config.toml
n_layer = 9
n_experts = 64
experts_per_token = 2
d_expert = 96
activation = "swiglu"
moe_layers = [1, 2, 3, 4, 5, 6, 7, 8]
router_score = "sigmoid"
init_std_router = 0.0135
vocab_size = 4096
lr = 0.0176
steps = 6307
dataset = "wikipedia_en"
Below are experts of layer 2 (counted from 0) of a mixture-of-experts language model. Rows are named router (the router's row for the expert), down (a neuron's output weights, with its number) and show model dimensions 0-127. Each number is 500 + 25 x the weight over its row's rms, rounded and kept within 0 to 999. Numbers have three digits each.
Before each expert's rows: a language model's description of what the expert responds to. This comes from a sample of Wikipedia text that the model never trained on.

# expert 19
What it handles: Pieces after C and St
router:489554529557509485509528518499536479489513492486457581482486529489542504514525460478511497486535491504501510502530500504523518478568519543538507473496512504468470499464509488524483457496542512490448522471466494466492496506479448497502484500506517490518503512502533517543487477494459540500515497531477469457436483499487491510469521487525495508518512487480503494473485476483512501476496
down12:503482521528518511535488498495497485478502475489518466479505467505514536514515512450487488510517500517489490512520534463446501461506485465502459471536495520521538505509503504518506531525516507465522513483532508439525551520501502516503513515558483511511526532504544498514512514494517491536555458457520484507446525496533522457500474487511529553500527492497528473460501482522555525508483
down13:493509463457503493516505519493476521565508437517498515479524465546504460528547513507520524505495503489510553487492478482539448545474519494480487477533497460504498482512515516507510461503494508530479471541499500511487479449486541509448497496535508527516493476530473536490537496500528493538489502508508473501489544513522495575509487483498487509521526474508490495489504459481486509469477
down14:512492484499539478545469505506510457494481476508486546529456482523500520505456498459490483494461486488476514458503464500472450522506525481480490495543465500550499538475550468522515506503474501518483471480494493489463515516514463479525498553503526495524520482457531456524511503544513544470493534517499506517513502497518501513541516503467501524531460499506562530491490488484482493472482
down15:477509521455492488486511542441473529476509471509531497499494541465536493501469516554472487529535485486503466481511475499517510541520448498491478481522470499514514516509492530487533561502466514484501474530482489548534523496561483504439500486476524527492509477514520456491503523490503474520491473540521487490480479487531525476493504488489469480505501561515488544510477500509514536495496
down16:486519522507522550497494511466494516527494523472485458499513493462480493524476500516445480534503531532472536540486499461494514561491526446546489510524497491491521499468460552497477466493502540484481477487508501510480522488470498484511520504536521491507530514444499501456476493504459493497514456474525493512466517463510501473516486556504481522471525504528472499473475474516460511506538
down17:485493509475513563515478525516496512500513475484499484534464485530527515507510504520483513538506467478516500459453523502502556464525482530534514523503476504474498502523513472506485497471571478475495472484477499510466481532497513480481539494523513505475501501496474457546439460547499500556495481514535536465501519526550461511502495502516485459538508481523512490517507496453506499511507
down18:518499448504479493466480518488492528492532500535470537566496466514527480484530507538507502551530515460452458503519488495507472505499549516497541544444523532515469550494460478480477464507471500477484534472548494496510516458489566489519487492511489481490529503523506480476515467495525501480510485463480506493513530504508510484475502511487488495491505468500511515444481505470490500504482
down19:492503506522518516515508528545485546508457479464503522498484539505482497533513491495517482564458498508471496522520514492526501458499453492537522545463511452482462467537498457539465515486478431509543503507517509520536514510465485484480482476445473510498533472469504480500482505471459476493469511502490470550483493498479528516478515502509480530480518533510488513500517490487474494514489
down20:519502498484504475477474514474523487472416524505466504539502497456493509493521505548485475503516497455465457486477559503544500542480491549494506453501506493494508501516513534489505490522506471484506446482493508486492524532537429515506479548495475508491513481467500501491526484447495487486466495490491489512496498482525470517469530469551485527504505508506524515488524470534471473512491
down21:527521491470514556500542501529497509509479515518519530470527506522504469443467478542465513474467517533525472489475493450454535502484492497460512519482515496492473451497507538460501514545517512505477483493496515496483532500530546505530500492468509473529516510497514515507488516527512508486508456515519496535550495464505461489516492466518512532474482487553491470527459507473522468459491
down22:531502517449501489494508524512512458519525514522465502523535440520503458537484503490506464486492504471504514526479511475493498490519461502513518458519507480528520528482548496481475515477478524536509457482499493472520503488443511539555461485506517474510449523534514568490536530477524493488518493509493499515502541503504500493510485509515486483481510508460517510577506504465530483519530
down23:510507499474465532496497471478521493529490529525514460459472467453469486540524440517494497514471511541456500485499537488499485529525479465531516515523547465464463491510482510497505555509492482474510474550503554493502524503474545530467488515495534485480502489502482540460513529485499474479465483498516481459496519481465529531537484479509478512497486495472503530521476509488478512492535
down24:509525535510523458480513539483495493532455511439493456526486498519477478477498510524491560524502451483496544468493476503469508510506474479502502512503517539496474478438498492484504499500510489531513503499496527493524455522500506474509516473509519504544511481491510495433517487492449547509453505521486506528483515463518470491476491517517491524473491544502530453492532483498531439492497
down25:516538518506491459489498489523517482494490468527499523525428479477463493455501472458466509486500521524497477513492486479488513477496434485481523461503506515453494488506495529485488499489520519497505567483498496567457498577481498497463484495528531484476496450487490532506505502520524498472488489507474495489490519532502480486481477536530513476491530463467518499454480530510512531516507
down26:506514513499501555459482460517532524515498542518478535473502500501560498491535516503535526530493533494503501480495469502450510523498504482513525507495522549536521522433495512506502501481493516497527508471536509494549535513503509486531523530512459467509535477496538542535511463489520473515448523487500530453545523526526482498501548475496496466514478493519511498466463509479501497496480
down27:551504460496429520504498453498492513526453493489489517447522480485464534521495464467482498497549499470487486513561494495439488477479508531503518482531525498494473537526498481477488503485539509479506546530509518478485548496545505521508487485505467524490532443494512468512457498500534504458490478511513508511463489478515497461486522520509527511540501526498500517506538501485505504510500
down28:479534485502541491459468526468498500496470487501530455498482522492499534471501496470482535479476470519491522522488465476500521473491514531519557496518494466516478471481505514513474539478468474494503491515488481513505487490505466472481523530496488474521465546504538492545474523496462432506533491514444465491499529522505465473522523516485493469530550520531483456475477533528520506515498
down29:494509449470484496493533492479511466506478474482515502476485506496537547470492494490498502535511508500518493459515537506454485497488488440497489549453483480493532461490489450465506459477467494521514462502465475519526536511499489469466518573501533504494475483541461470497450499505513509484526529511476499483487506511526483460493523490510483530499510510543486455516523529480494545505498
down30:504503520517528502519488475534565502535483521519505530514499567509537492484549502552503508514518534568473461504481486502488472490523501479468503519475514512529501503535487540507483521479508485508535497469453492456494479520458487508493497531506491520480509514502535491500473538517499472491483449518522472477500458504519466476517451503491485440475523519501506521512542520537490504525493
down31:484554485489528497485516526490520524532506521511514498519514478481502488455499501536513528510495488477502486460501472496533519526491510526543497471550482518525518489467458485551549521529485533535485489499539504533474496492495485529526554481490532474472501534475511547479533519469489493496542516525560465498496515531523516486488494504531505496465475464498517496464519544490462454502520
down32:482457482507490484515499557479541469531489522508466481496455503462567508550505519528478511490482501513487505488485513492504436490497501531469499515482516491457521480532478566482529458525456526517517482524530523534524478498465498515524518516481468504539487495517470487484498461495482550506524503506550501515510485534472452529517471502474500506516494502483508501452514502513499518515475
down33:527523501520477528503496521530502562485483488510497513534490503498477562489518531473465463502488473514519540512457477487517480536506473482502475507531461458475475521507461551536481504535540483524470513535529485501539505512539466498470499498475529472486472545540479459475524513483489519507513463484504500486494508477522479528544517511490541477472450493496466506498488487512500506537480
down34:502503469508489499488477489438476515498502485515517539501513496499545506509476486508471481481546516482513513517525487506482486460465467480540536498471488531515518484448479474530464481515502519451494494502499534491503492495481532460471499534519484523484546558527458494491567512474489503507509470507485516492504552495499454532492456537535503508482488535463495499549487493466488494539494
down35:551505528494474537563496531510495470484529559489454507485473491522444526506478520542464494522527487520505482488480451508498518503445545518541510500518495499490525511460488522521541484514494453501526501488470505515505498465515483492497493495480525493503468527486508504493505469512481501492509546468515467521523462473480510474514513483506481457479547528526534549531509489495543486489512
down36:487502497483493516480516470494479494504527476463531526482507515483516534505506544492441464471479514467494507478524490504500495526494498513498472549499530493489479499552509484515474502502490495496491528498458492495557490477473475531490547517490542535454557493454447516470482517498506494500507521522522509517531515499491439570521514460531528499511514499446511505515532526478522473484487

# expert 46
What it handles: Non-Latin bytes, symbols
router:507515498561513502430457484485510456534475519499457542465483488530553507511538479485474454515513487471538507502538492493485498449514488526509484481477472531446502502473527514492528482468495440478495489445472512506508504466460478506528513476522514480502505540512503490478493475509488525520527515498498496498479499506485457518527497490558474472508507520481487502511481472490484530506481
down0:513498491514484488507512462510484515483507459489495465518491506480494506531467451444450507508491466524532506488531490550454495516521525509494489482513510448504508482474535522529496493479526450523535463463484525494504516518558542517514497491435473508498496472523480533492481510520477484491486500492495483469488471508503525469530491540491504517511509531544474515529509537515508424524498
down1:502506482521476514485462541562506535527516477496489477547505487525517501424491519505514469546481469547497532501527474480561489548497551528520456502534483481484454512474484464495511504513506472499534496500478452488515501467505493492503511470476510501452500486518493494474512483501475525485466467506485512502526512505485503488488469547505521481493489475482469484533497478542531474494535
down2:496538514490494502483488527513512500493496520483446489488503482521533528526493496504496483494521499497511519500502509494448482501485503458466490536462496473476523475490471567471467471555523486482541528530486548479496531491473528499503543505571467505499521532544537479542530504523483506485497530482493448530518499501527494494564538496516511467526509530511491484511509478521481514492460
down3:513492520475498453508512505536510509496483468494502493500457459509528485465548519514526542494472519510504530429551491506485518457518503531531465511495476522489466473497489533504527494496511512555508518463514501484514499488492485525502535528503515488489482483486487446470489482484481476509538487509505523506548507481541507492470558500476523479500494541458454566533490504501493527516523
down4:510503511461463486514498486487534518498527494479467449479494510543503495535540511485494489480474467500484526526526498500489494486502510519540472505474479504516500528491510482507485515527433541508466469492488516510499471529497577484454458486500498529505497530535503557523499519488515506495517513456522495540503550478506489508493483523535502485519499517520484565453508523462483445517521
down5:494485535520462431520517512487469523497526507504515486461530487554483504533497492488508513504514502523494494525504491501473531490493476504490514483465481512510475501480480542505497486472468519501506504471493465524483516518501539517475498512460557478470473531470502474503463470442501504470503500499500465485467555478515515490508457542468493495528514551474496444501527462487461486562510
down6:517460484519511448448514505491505495525477484474497457525522501492467501518503501503513496499480498444485505527485504539485524508469492513485477466470499487476486536519510514539482463551554479439468488519518536531527502496509531469511484473494479481502489484504487510483467455518512484443510515505520505504476489527512514538509488508546546459481534507505455529478465496485558517511527
down7:473479495515588540473517500501477495497501499518472506473503510508475442474521461466506503505522485499488496439484472484531507542536497504467480519481513536492492531497570472521522563527508517489524489483512494469487516502534447544479478501503487494488527468486482472530538483460505495506463534506477503542519471482494536478513507516505494486479515540472516494498477499524516523506494
down8:478522547521523491431517466467547494496513461518492518492484494528462521472487482485472521502500526532503495514506557518523485508522474536483509534488510490498471516482507508488515487533490499511539498504539502530446457495504500515526526448487511449524465497501515414452519523506498473529498498451498482527490484501489508507496506530538515531484469506490478513478505528490455493526507
down9:508491537524518479535534451479531512500466555510509490459484481476493506492507527519516496461523453502487502477497478492511499513546516521502532462520505466519508437458517519514490477556454537527509504486516481464491485524510503498509457506552449493495520479466464504513477522491490475506435526484525539505505514497480456498477502540506486502530468501467476495518534514499489505480487
down10:482491453510475453517457507556462564539530496472469468443538526485529505520462485484471497509531501475474527499480520493560504496483462483504525510487516538498507509466489475496495501511498507499486474509477494500468515495509529532536512495495529516494501501490474485487464491480488499486501524499487454475490510519522491477553450448513507500469526480450537480509517557502511487502493
down11:528508506509522494503510503523518520496515492483501455514445503462466471499515552470517507494497532484491497507516456501441533497510486501452495477485540462490508551538508510513504492539505493484497485536469523506504439489522487480535509515496505463480444473474488506517486496528523509484503541517479531513470479509571481525513496503484552485522545476493442520511528510490466498469499
down12:483514511508547516476523498480512523480506466500506504448537466516524498524468486521524466497524510533502511494529493528543501504520499500468471528477481523484481475502492472493448495480471476483509529512504503494455494530515507513488482471479440517475490495455472465551492491457540470489510508504528517480505480487504514494483492469493491486450545542508487540496514501560562543485544
down13:498496463520479478504554504465530493476503526500466474447504557496505474540500519487548500540453520502534509556527545476493501494517505521520481498528498514504492489497551577492532509442548512513521463507500507514495476487485503492471479494491515500477473476517528491465514481483540490530528492525519478515518460516513471526489462497469507485528445515511509492499474498509508491497474
down14:469503431537514515474501493497493456498468470543495559519504517501515512492470504464509489506508454495495450521528552505541470494503475536540473504487505506510469488505480476466499479513501468489495509539510495525505510476519478478520526522512438487524534517525499460502483473505463486455539529476528536546500521501497484526523503507498489496451526496488474490460516518503456514536504
down15:474456469483491468488531521541446497531529528495497490502460491445495516490503492474480508462498492464487519494478488492457527528503466478503499492515560530514528467484512502508483474489492514532475541465501562478506442471510513484482459531483519525487516502525454511503479478480509438521512495514491528514526522492501501529482503507486504483527476539517535471511483528541492522463470
down16:505496462507549517502519546461451487490493523530492511460494537499503514504466490464496493487516480479523509480505472463522511458488528445480456477494507442504513531515475512468503515492517478488550507498496517513528499504520469455511506488481520463517489521506474467438499496499471507499457487482452491504482523486533520501494547497427466505533504522512472523508541470498512507506533
down17:528499500489473510472495475517471486491489489482511505539481555502511484535480467506530484515530483521493527520510529551462533497511487456510531514523476483513523502483506470506521495534489492494531454452466529525462490518497448500490498495472504485498489537490492448561525493486506470500521503489475463492446499463528503474463449514520560552487478487515486534491484515517494472515520
down18:499497480482504515516508537539509464557509541495540504501492468503512491487472502495482481533508491525545480539548491505496522504500503507514510482509488490501479524495538492456491520509570524506519507498541494543497480495524475498492486509444484532502493470472505480507555502477488534520516482513561489520569514491456540514514509547547492541529496498480524518516535504486466520471523
down19:447476504483507509509501518501500540473481481487495463517546484500475533553507471531502507478488508524519495518483519520475516519484496510538457506533450493512563436563499473519495470488569506523493538478487513506520547507472510498489520507504513513502514455461481472518456499462495501532513497459462511488463505535470478484482466505483523501483492504473517506532508526527480495504506
down20:467503474513462464499523494484570471481479522520517536526485472484482536516485515539509546495518507506497469490510530496511515500470473486511470499478555488486550514504462526496542528487495530515509489514494517511509517462456464482491507511533467505526476486484462479507493527501500519516495491527475544522439515489494546520486518471455465492546513465510496486501552493494517510475451
down21:469514488493478504491498483487531513497481514440507471469487526489527488526531461461511498494495520516495477531434476439497473503508473538496460500504547504469509507509526505494515468515488490516492473506472489528545500516512519499497510476454518475529530529475491520494485537480492433511524507500499483442497471502531499510520424474488484529457553526514501489495503470481503486467490
down22:513475502501496516508532512507524526503561492485501466490474455517479534496501486531458446565488489501506514483496511483523506512497517504519485514502473518506458515466480497552498489493474551472489515475484512476496447495546485533467497542514552537523487515448495512487483491494472517544455446484480490511508477532508519477495492547474491430498498518531491495500493512530497512498512
down23:494500516513477511500500498525521479488497466491481504545534487496503515510470507542461461494540520485559479477559534560526532502479487510531510492458520481497485498517478473493491535475522494500538502458456538471525490579523549512525512515466507511510457498486476479490480479515501486518485465473490520509519465534514491482484478514536512475526485506490466479535490522514540476489490
down24:474506502531498507516486534517480506508507466510487453520483539552503496468512491538526488482467510512509502471513486486452509491456473486526516509516494466445451471521489476491514486484483523523529508455456497503500501486586489520511492464493487493470521510493515435476521506502479515494498508534470501469541475483439541502510516520523477533457504459521524492516478521476506488486515

# expert 55
What it handles: Infobox field labels
router:501544537534499562423488513524529463533493515515459559509491486503520512526490496503496449500480447483533523484513497467530511517517481500520483465463478519409491498498506489497515486491488475510507508473464499515503503492487468514493526506515512494486532494508480490536533507516471507480466484523502487496493552501456505489509515505490487531508494499440506506511446473480489466519485
down0:531525501482532489535492492500491467512501530526499467493506440483521507524492532559537470509492485491472497463492505475492501482521491483488465450498437479499494481498513513479484499461499472503518488510464523527493499515528551468510519516481503493519497561490547443518452514446518449488476525559500527521519482505479470491519523473538502510521510495515475491475539501515488512485483
down1:534479478470497501518485491483504421490527480468476495517465521495515470485521472532512510478491452511502474498506462452531501562534470466453488491490496491501497529582501505513517497510510510510509502527517499477511514470527485536531483458501527522512440521524478466472512496474490496485506471513486509544495492529451492496481503523480473528494478505493483444494478509503476543495523
down2:520492477514490489519452453481545501474498498522501510495452484475443492500506456530530504492510527504482516554476496498528467475465485483509510513512482549462481452454517491513553477460492510461533497526488481528465478506495493522471516525510465501489506540473496520538513494464536511524522500523551452474481482524476481488516501477474480485542514499493490534521513529471519483517517
down3:507477516524527500502504489526482443533497479490488548505530509476494464490484471464540504461501475487481507515488533480528501517465535530496495533507475515512521506491483451474486486551515530438472526506473459481506513530493514484521507477478466506503486532468513521493508515506553528445518521466549490546485512499480486518494490518499529526481564510471484506459452523503519486510493
down4:504497471480469459507463452447487516500529496485517508487511472482501510478516523445526505512490503518485499488497545471462518508500493517498499490571546485464528485547500499508545479480441502482498509480524519490480454536453505526490510466506520510491527502491470489455479457521518514507510493490522530493528461515464513506505492517466523484509536517517534451509488461542474482517476
down5:519477516514499535519497500500502483521434537456524484510528501496521501496480487495466491502491472542515541449469502476527525484482501471507460514476500492504495528447516467484522494486541532508512457502443487465493508494482525526497497524527513538521513474531511516514502493521499480453497486545548544495485499463560463488516528520468480502466532526544471484485504493468504520475475
down6:492548507527504501543525499530537475507482459548467562537517487486508505503461511489531448534567523503499471507481461549501510524526552523491524503490463494499452499502487501510496499518525495462522488482503470437509527560491518476491436492525521502516480515471519478515523499485502490486507486512492497511518522501468473483522487506507487546463505517482510519471512500502514477514498
down7:526530502502468498455502502495504473503447504482509475513542514506483510504467519471510520468535480531491511511490483495483509485504525482468445519549523556457485512562490506509508470496479542521515528482501465484515489470520530494508512487480499503506509499457533511458520473509515490510446526492493489488510492486501510551508553451509552497457469471510533478481527474494495477483443
down8:506547520486513524531427500508525474511462517553514484471493500545459514539521485483548523495466471505485506489492517467522510494526495498464531509501504492501485517509509532478517496527465519480535500487441531504510503496509534453469460530489525503479521494492521530543474465533532509471504514481487481452508485514493527503499521469484434500476461556503502517493495487520508476498525
down9:512492501569464478493485509474485543458499504483496532546483502497514479489490537492513519464534522456521475488484509532510468496528465485470503500506488510572473555492534499508531502494496503539493527507497558492538500491511502511524520499468508497495500466516519560506439535503496511506491485510478490493525514474427512462461556505479497494504466516493515507504494515492525500498472
down10:546530478523544515477495495548501460460496519538450482521512505470545486515462450492520475546525515522491513519492496522465478463514490492446505488512530523527528505480486508494490500508466470463481493512507523538538478520507485481510518467492492495549486518508464520508464514522498500522493501510484516477490514537480485544471544454501478451464493484524485500492547487499488486518448
down11:498521469473505499485531511498555536484535509491486471509495455507423504458515539489524543514474518558469486495482500518496494545514474531500523454486525487488517494519527492500486514502487521517528476495494506510484467538491486499497498506495518499496502471517527505524499472496506515506491481556531519536456543508548528497495534509535468537533533493499494513577536462496514501522500
down12:454506515494495491511536496479466524479497479500469505508506518484485487449495499506555482482516514506496506538499480502471489477570518509508521514489510488470531493506476512501515488434509517458491498489488531530514505478459481512493429519522476480526471488477520462508497508495487501451539498529483545520489475503518523485563494495488471563546544510465472485502499513468486544489482
down13:492488524518513488508452520508502478499492531530503506450478445510503519484514488496479514511515468521445482503501579488466503510519501523510519477500508460521512492543546509508497500479527524481501497532541485494490443484504532478471491541449530512463493544435501473454475549488486491532457488513482501501501463521498484469461477510504529511517530518477491477464503510493516492492494
down14:512496518494490507494508515504493479487508539522585465474481511458478421486495512498444476508478516455517498517527484564546525482484519509491535492514514466483484536491527476476492472466506504500453486456509500470535464491539521493496483499477480492531488522516499520510492493546513502530477470522531532489500481525508498539518496490493517517503503548504511468556505487489515490476479
down15:494477549524470518471527550500496506534544481491569481476518472512506511512469473500484466496469516518505505530500477488539487470504505482464518489503474522520484496478487513487502535508547554469497494456513468509488468515472522543529519464496528457485494468484470473539489511497525497521489483493459482511505485493507483446517529474539464493518505507534451494549479487532464497498497
down16:492538509521445473495550533556511530538488499508538510450506506481489488509488482532495468521516518499529471514515493467510487504475467470513474512499483538491554454498475540473495480458532506508496490428513497460467492482517519506507504475499487535515510501533487533498515484516489485507430499489501492542481492461510516488483476474474509456505499473468526519500530531518499471506462
down17:482548538463501481484497521508483518532481523475516499498478495518457475503494513517529456467451497521518491500474490468546475502516535522503561490457480522506497511470470458476533510497528489521499484489521540493519553488503485477509525531532505500525520497478515500525495466534464474467521531529468503492527493491488510518511448470496488553493488530525464462504479529511540554508517
down18:499501510488454504502543485519462497488493517474521500517521466485475488547500443475482537472496537499497501469478479479509497456522520523504518494499507525488470517520477512507476479431526497448507506486503456477472507528442520500450505482476495473513509505488488496489487519469453495503495470477499501537486536485498506480490478495481444471462478505506564509479514468467530530557522
down19:506501531474507502495550485491515532486514509531479469516494489502520488517512509500494485521537470445500472479506473518495494466477501526543476491460513485554517535452479481490467517495474529523543522489494448514467489490476518497474518462469483527477485503509471455503458489498515474519516503491526517558449496494534529506535496498487492477522550505561492523500452465523527522477508
down20:537536505492504443519485475523495492493485522515526568533497522456429489504527489516525510532476513500540517499544482533508547506498525530545534463485513512495457491529510508497533502511505466503515530485533495471490494521459509489508531524520547564521494484483498518523484504519471471460487529488489521545489500477539475509500533485488517540546500490513496494515493469493515506490491
down21:490548528493498530531490510500468525529508562479485494512510530457474439460523496469521479504487519502529495463503517459482491504530503482505518462495516475477507505481494497505479485490496489548461498516465494493481501526516520480514502498513483478527482500556532534465490497479452520506536483464522477542513475529543503494487549543513480532495493508481503551444467507502531482460510
down22:504503508523546506484509451483533531499516499468505515465477457519571479472487458545530504495474499488487545524508491502471479497534464524516502500499463522550480462511525477461458485533493560487542504514546514514496530467480502484495441516526478520532486510457501492515488510521512501476497506485545497520514502494488507505510486489525516489518487524483471519459525494492455483531533
down23:509534504519468498502497515487518502477475529545482492522508501486494494476464468480431492493475493515493482506533471526483503484452468508564484495489489517515492543503539553478499451482500542486526516468448516538496511470527486500508468508501523505487481492500479477501537476441478562506473512487488475508524496493499480477504557542465497492504497557450483510488523496507497522487504
down24:482485483460502458474505495484528479529479537520508466464473514522491504496476450556492511494526515514462500495489483465491493560487503501502482488481514548473545500508518484534461518523520532485463500506501493472417514522476471474527527474483522489503487501534539510539527499498499518480486525493477500518484545515506536488490525552481524484504523516521498508508494452497538550505531

# expert 2
What it handles: Mid-word syllable pieces
router:480535520541526544489513531477500519466489501485439534489470530491524514503525461472520497512484480522483501501535481476505511461581515499525458484524546531496471459506494506529516501492504515493490487443473479454475483487525484524500481532484525452499532497515496493489514499475449521509487477492511468480487494492489456517466538521523471483466460463501487461523477505504509510482483
down1:462480501534487503515536511510507501472507470438478525525530463510550496475514539481485521492458496484501525562531474502534475487530487464498512499503501528454485510505502518553480456498539524453487481494474489506481521522519502452506518522497484510494508477492503528452505503510542514501545466444540523502513461527475469467499499498495538494502506502489498489511492494516468502534444
down2:531467476553516511548476471535481476491501480467514444489512524529447527465498518449525479509502514535451501501490519472480478488539522482527497521501526508471541518528487501437538514491520469489509499496488516482526519516575508526492486516522470478484489500493489540517549460526483481507479497506498520513493491497476478527488498492502515510482492478509508505517507483490554477531442
down3:480488472539466500476500497432481483545463479491502508516517487525508507502503523483505525471534464477522494489492525512518479540465497522464493495497500500483498505504516484481465477485482515487525511503477470460480478503449498519477493547513540507507519501524490538471495496472501481458417463519523490459484480496467517517498467482518552533452484512496525508534504461491490518476439
down4:482538480514484510505496515511477469548510537447502499541493516534500490523553502476496511500490541479533452520496496516495502489434517491506457529494508521494533486513500525519486490520524469486498491469507519497537473451480464478516509465486526529476504491540474467504541467529503516527544574476494486481506498479518503489534518474507519529455497457503512499475554515504528512503480
down5:513524500509445504503466467520457539494548539490515490518453496532479504502548462475536500505438498530526511514501488490512494535528487513466496472496475491490496506467465513484493496505497514470521550480432516488504518465492540487468512528544494512529507474522537518457530496488519485510476481501470495526480517506511499500510532521487515467452512504507510475518491532484493455499435
down6:453491514512535519486512487466467499507490539513491511552529500496558491519521484496470506514489531496536489461426580515515487476484496523467518499508539505535500501465499508529482500530472540457502520537481486507481537530471463527513516539474482538504477492498496519491536523524549503493502490486460494455520468499490510476497502521533515455470502492526488513476483507508494517504524
down7:440496503536496504464511528495469517503491495482472501472474546432546521486476478538489479519516540475484469526523504514496514494495531527529465499473495543508492487537507519450453526498513533512496500462490510504514514519494489502500471484509476488518503474511529496517472499529556475477504480470484512431495512511488487504507474477473475472501448498544516487506526531541466550493512
down8:496489529497510496485496498484525510503514460430542508500524471466543529487505485479495535501550501471521460526486495506510497478524532498486537506463487471471495457511495542498481507555442517462469491496530503452495517491521498452492539483495520482496499499491469551498528496463453472518513506470471511529519517475455537475522493504541500525508475493492517532469508468464496477498484
down9:525501500490481463491457517523546511482498506522492460530517512517480494494515496531510499516469453494561469472561468488492516469524489477474529535534443463486498495525467506525480487526475475522488499526481517495506487509498505522490483472448492541483488455480543513494469530559485483498495533479530485530440515504482469501529496507544528496491488504529511500526495451522510500479506
down10:502492505473506444536495508502514515513519471503447527448506542516525489517497484499488475499479491485548495527511453475482522474523467522508417485499490464544481501480468508480544515475479580476504527501477525497486509492532513522509542503522490498505508485487541500532485533502517518516516492496490527526477504497507498486501532472515445502518526498550522491527550519483509485464500
down11:530505514522469463509469462487507521492478500519528528432493490462498550439485522492512499522491485482467452525490519481512486460500517468518478499488486517519505458501445490562458491502463481506508498508486485483480485500509492447515512508482498473499480472506461506522536490518534492450528516526499511518495497483556456500456473506492466529496493478544485467508505511464509506466491
down12:509465531505492466534486527494496515494448524491522475509517505501500463487474490544535521426515501499492491510509535488555496498507478515495516476534453538470499495483461522463525507505505483503529501519484500488482518509537511526541488524502481509533504498508463482535529514495488547536548472551505495503473475515470519506569453479511476501482500458525542521464503477487511506523480
down13:519506506495488516528493475468546505540480520459518504470520500469492456478528498492541529537490468505479476495494524477510513533512499514522528487469479511548499497537479506509527454445509525525513475494504538530532484518498513483470504496475491444491554496505504467529521485486515482541479522491476537459492510498439474457518509494513506525554514491480507486472529523536461520472474
down14:527491491506523552455555550466513509519468498517491499522507508551525512504506497482456484517548494465483485452537505511474480547481512513504562491481449499471495492517555513550492505495473491456519501477503515525455484478506526509511502501495499531494495485497500496489462524500482487514542526486484448484519480503507512510494514506488516555524482510484509485455505522475465477552483
down15:486511557520513460505472484507493496484503504451529492511488491497484546453550501533552507517488515476503459499493491520542503475454486506476516546498515452506445501470505513482530476500466473521469500480516473525529512536541493553521520531490525508509470544493504485514457492477460492518488551523511503492509471467492463445505503531497504511519513480480488517509530506500527494528477
down16:531474526519525516536494513519529533467550478494506519495557532467493441444494511510526518510474495490512500519498472517514530519512493468477512469471497449486471497504477473464501480481475528470479495517514471503496495545507477534515509491491464486470525525512539503501479528501522495508528538465469478453468501488483561507487561503466510501492481476461497498462495517481509464482473
down17:530497553515498502498524509465491460537531526499530497494547470467509495507499486480524484504468513479479500445517431511505520473455489478522499515501506498509495544535470500558527512488513492497507481547515495502529526471513487565484508501503515526486500484515460520496500464479487533540474527481530502498546475504548462510508539532510516470486462524511518478471483512471503522538521
down18:482485490527551483479522504518492470519516501519479528464533540474439484501522511472485492507561497504519492534494456507498508526496525511520471489507533490490524488503467535507498507571490509524528469428511512461454476498502487483499486462491518496479472515498510484475473509483498453488514501505484494497512503480515537468461446507511466477474457499539506523459496546497492523463490
down19:450527505491472459471516492481516506471466487522516512532463503514559465479511462513491530528451500519531449539516524482462512480480540526506473516535518449486513511512461466493527473515491532483475510476477524507526501526529502476482513502535473465491479527529501464494464506502446495508502497467464482513499518511505527533497447530505478485535497502489481505537481509512467522467484
down20:464534484464511474494503517493492518518501547491511459519488518468474514490531495517495480468525463477506492458512511487487501515494462530503519457489422469512488492495511488499534510493538479461535448556454481496488447498464497503475452466539492480491496473536495467532474459512466495467511479523487520527507502503501518511489525459480507504551512519535501494484508502519519478463485
down21:460458471510504495511521542497506534536527545481485525494553496446497497459449509497539432469522494480502468495486495471503536509498526526526473525508523430475465493484470488491487488486478482485473498554516472531497480514480470505499479498494509517519470490471497510482504497512504481507539501559494519498507489474465570484477492516490544542491494497507486528514497513498513473500490
down22:516502474556557528546496509454529486505517515504501520518480518530520491524494522487520525521490490496487527470454529548479465523452504523483495502554464486503467539523527545501518515505502500518507521519467476491554487501494504505494495467486467505511463497526525475524504500507480494476483482521479493468511432529479501502523487462543487502535475516495502556511477494492444514524473
down23:480477464513483468468465485530472488483498508471485504516523491465455523533491533530516570527527506517543487480497495524496516510530496486516529506459455544479495525474501525483533480445471506507488464490476502522530502458533490537492505532457479536475488480476545483494482493485411538475527514511501499510500520466504520505480488528522487510492532508510483524499488481531508508500496
down24:508507505482465483512501485496535559478475544519495484471508552511502508457508492464485514497498487461488495498508469489513481499476481514557519465480504519557519461500501486496490522453486518504453490445477518469537510503503492475459470544529503502508506512543462546499506514474515488483477493556532500500514464502468457547488516474488514534496489510543487529494512500506511452484535
down25:490480490489519511496527451473531458505508475489489511531494485495505528443507513532483501525513491511494537499485520477510453532499519464483467494504501465483531535524517495569529483498513515499485518509543511461504482482498442535466505514436484478473553528492484542505519507503450514534527497519503509525477458516520508509462473520478514507517487535470512508545548490529522481514500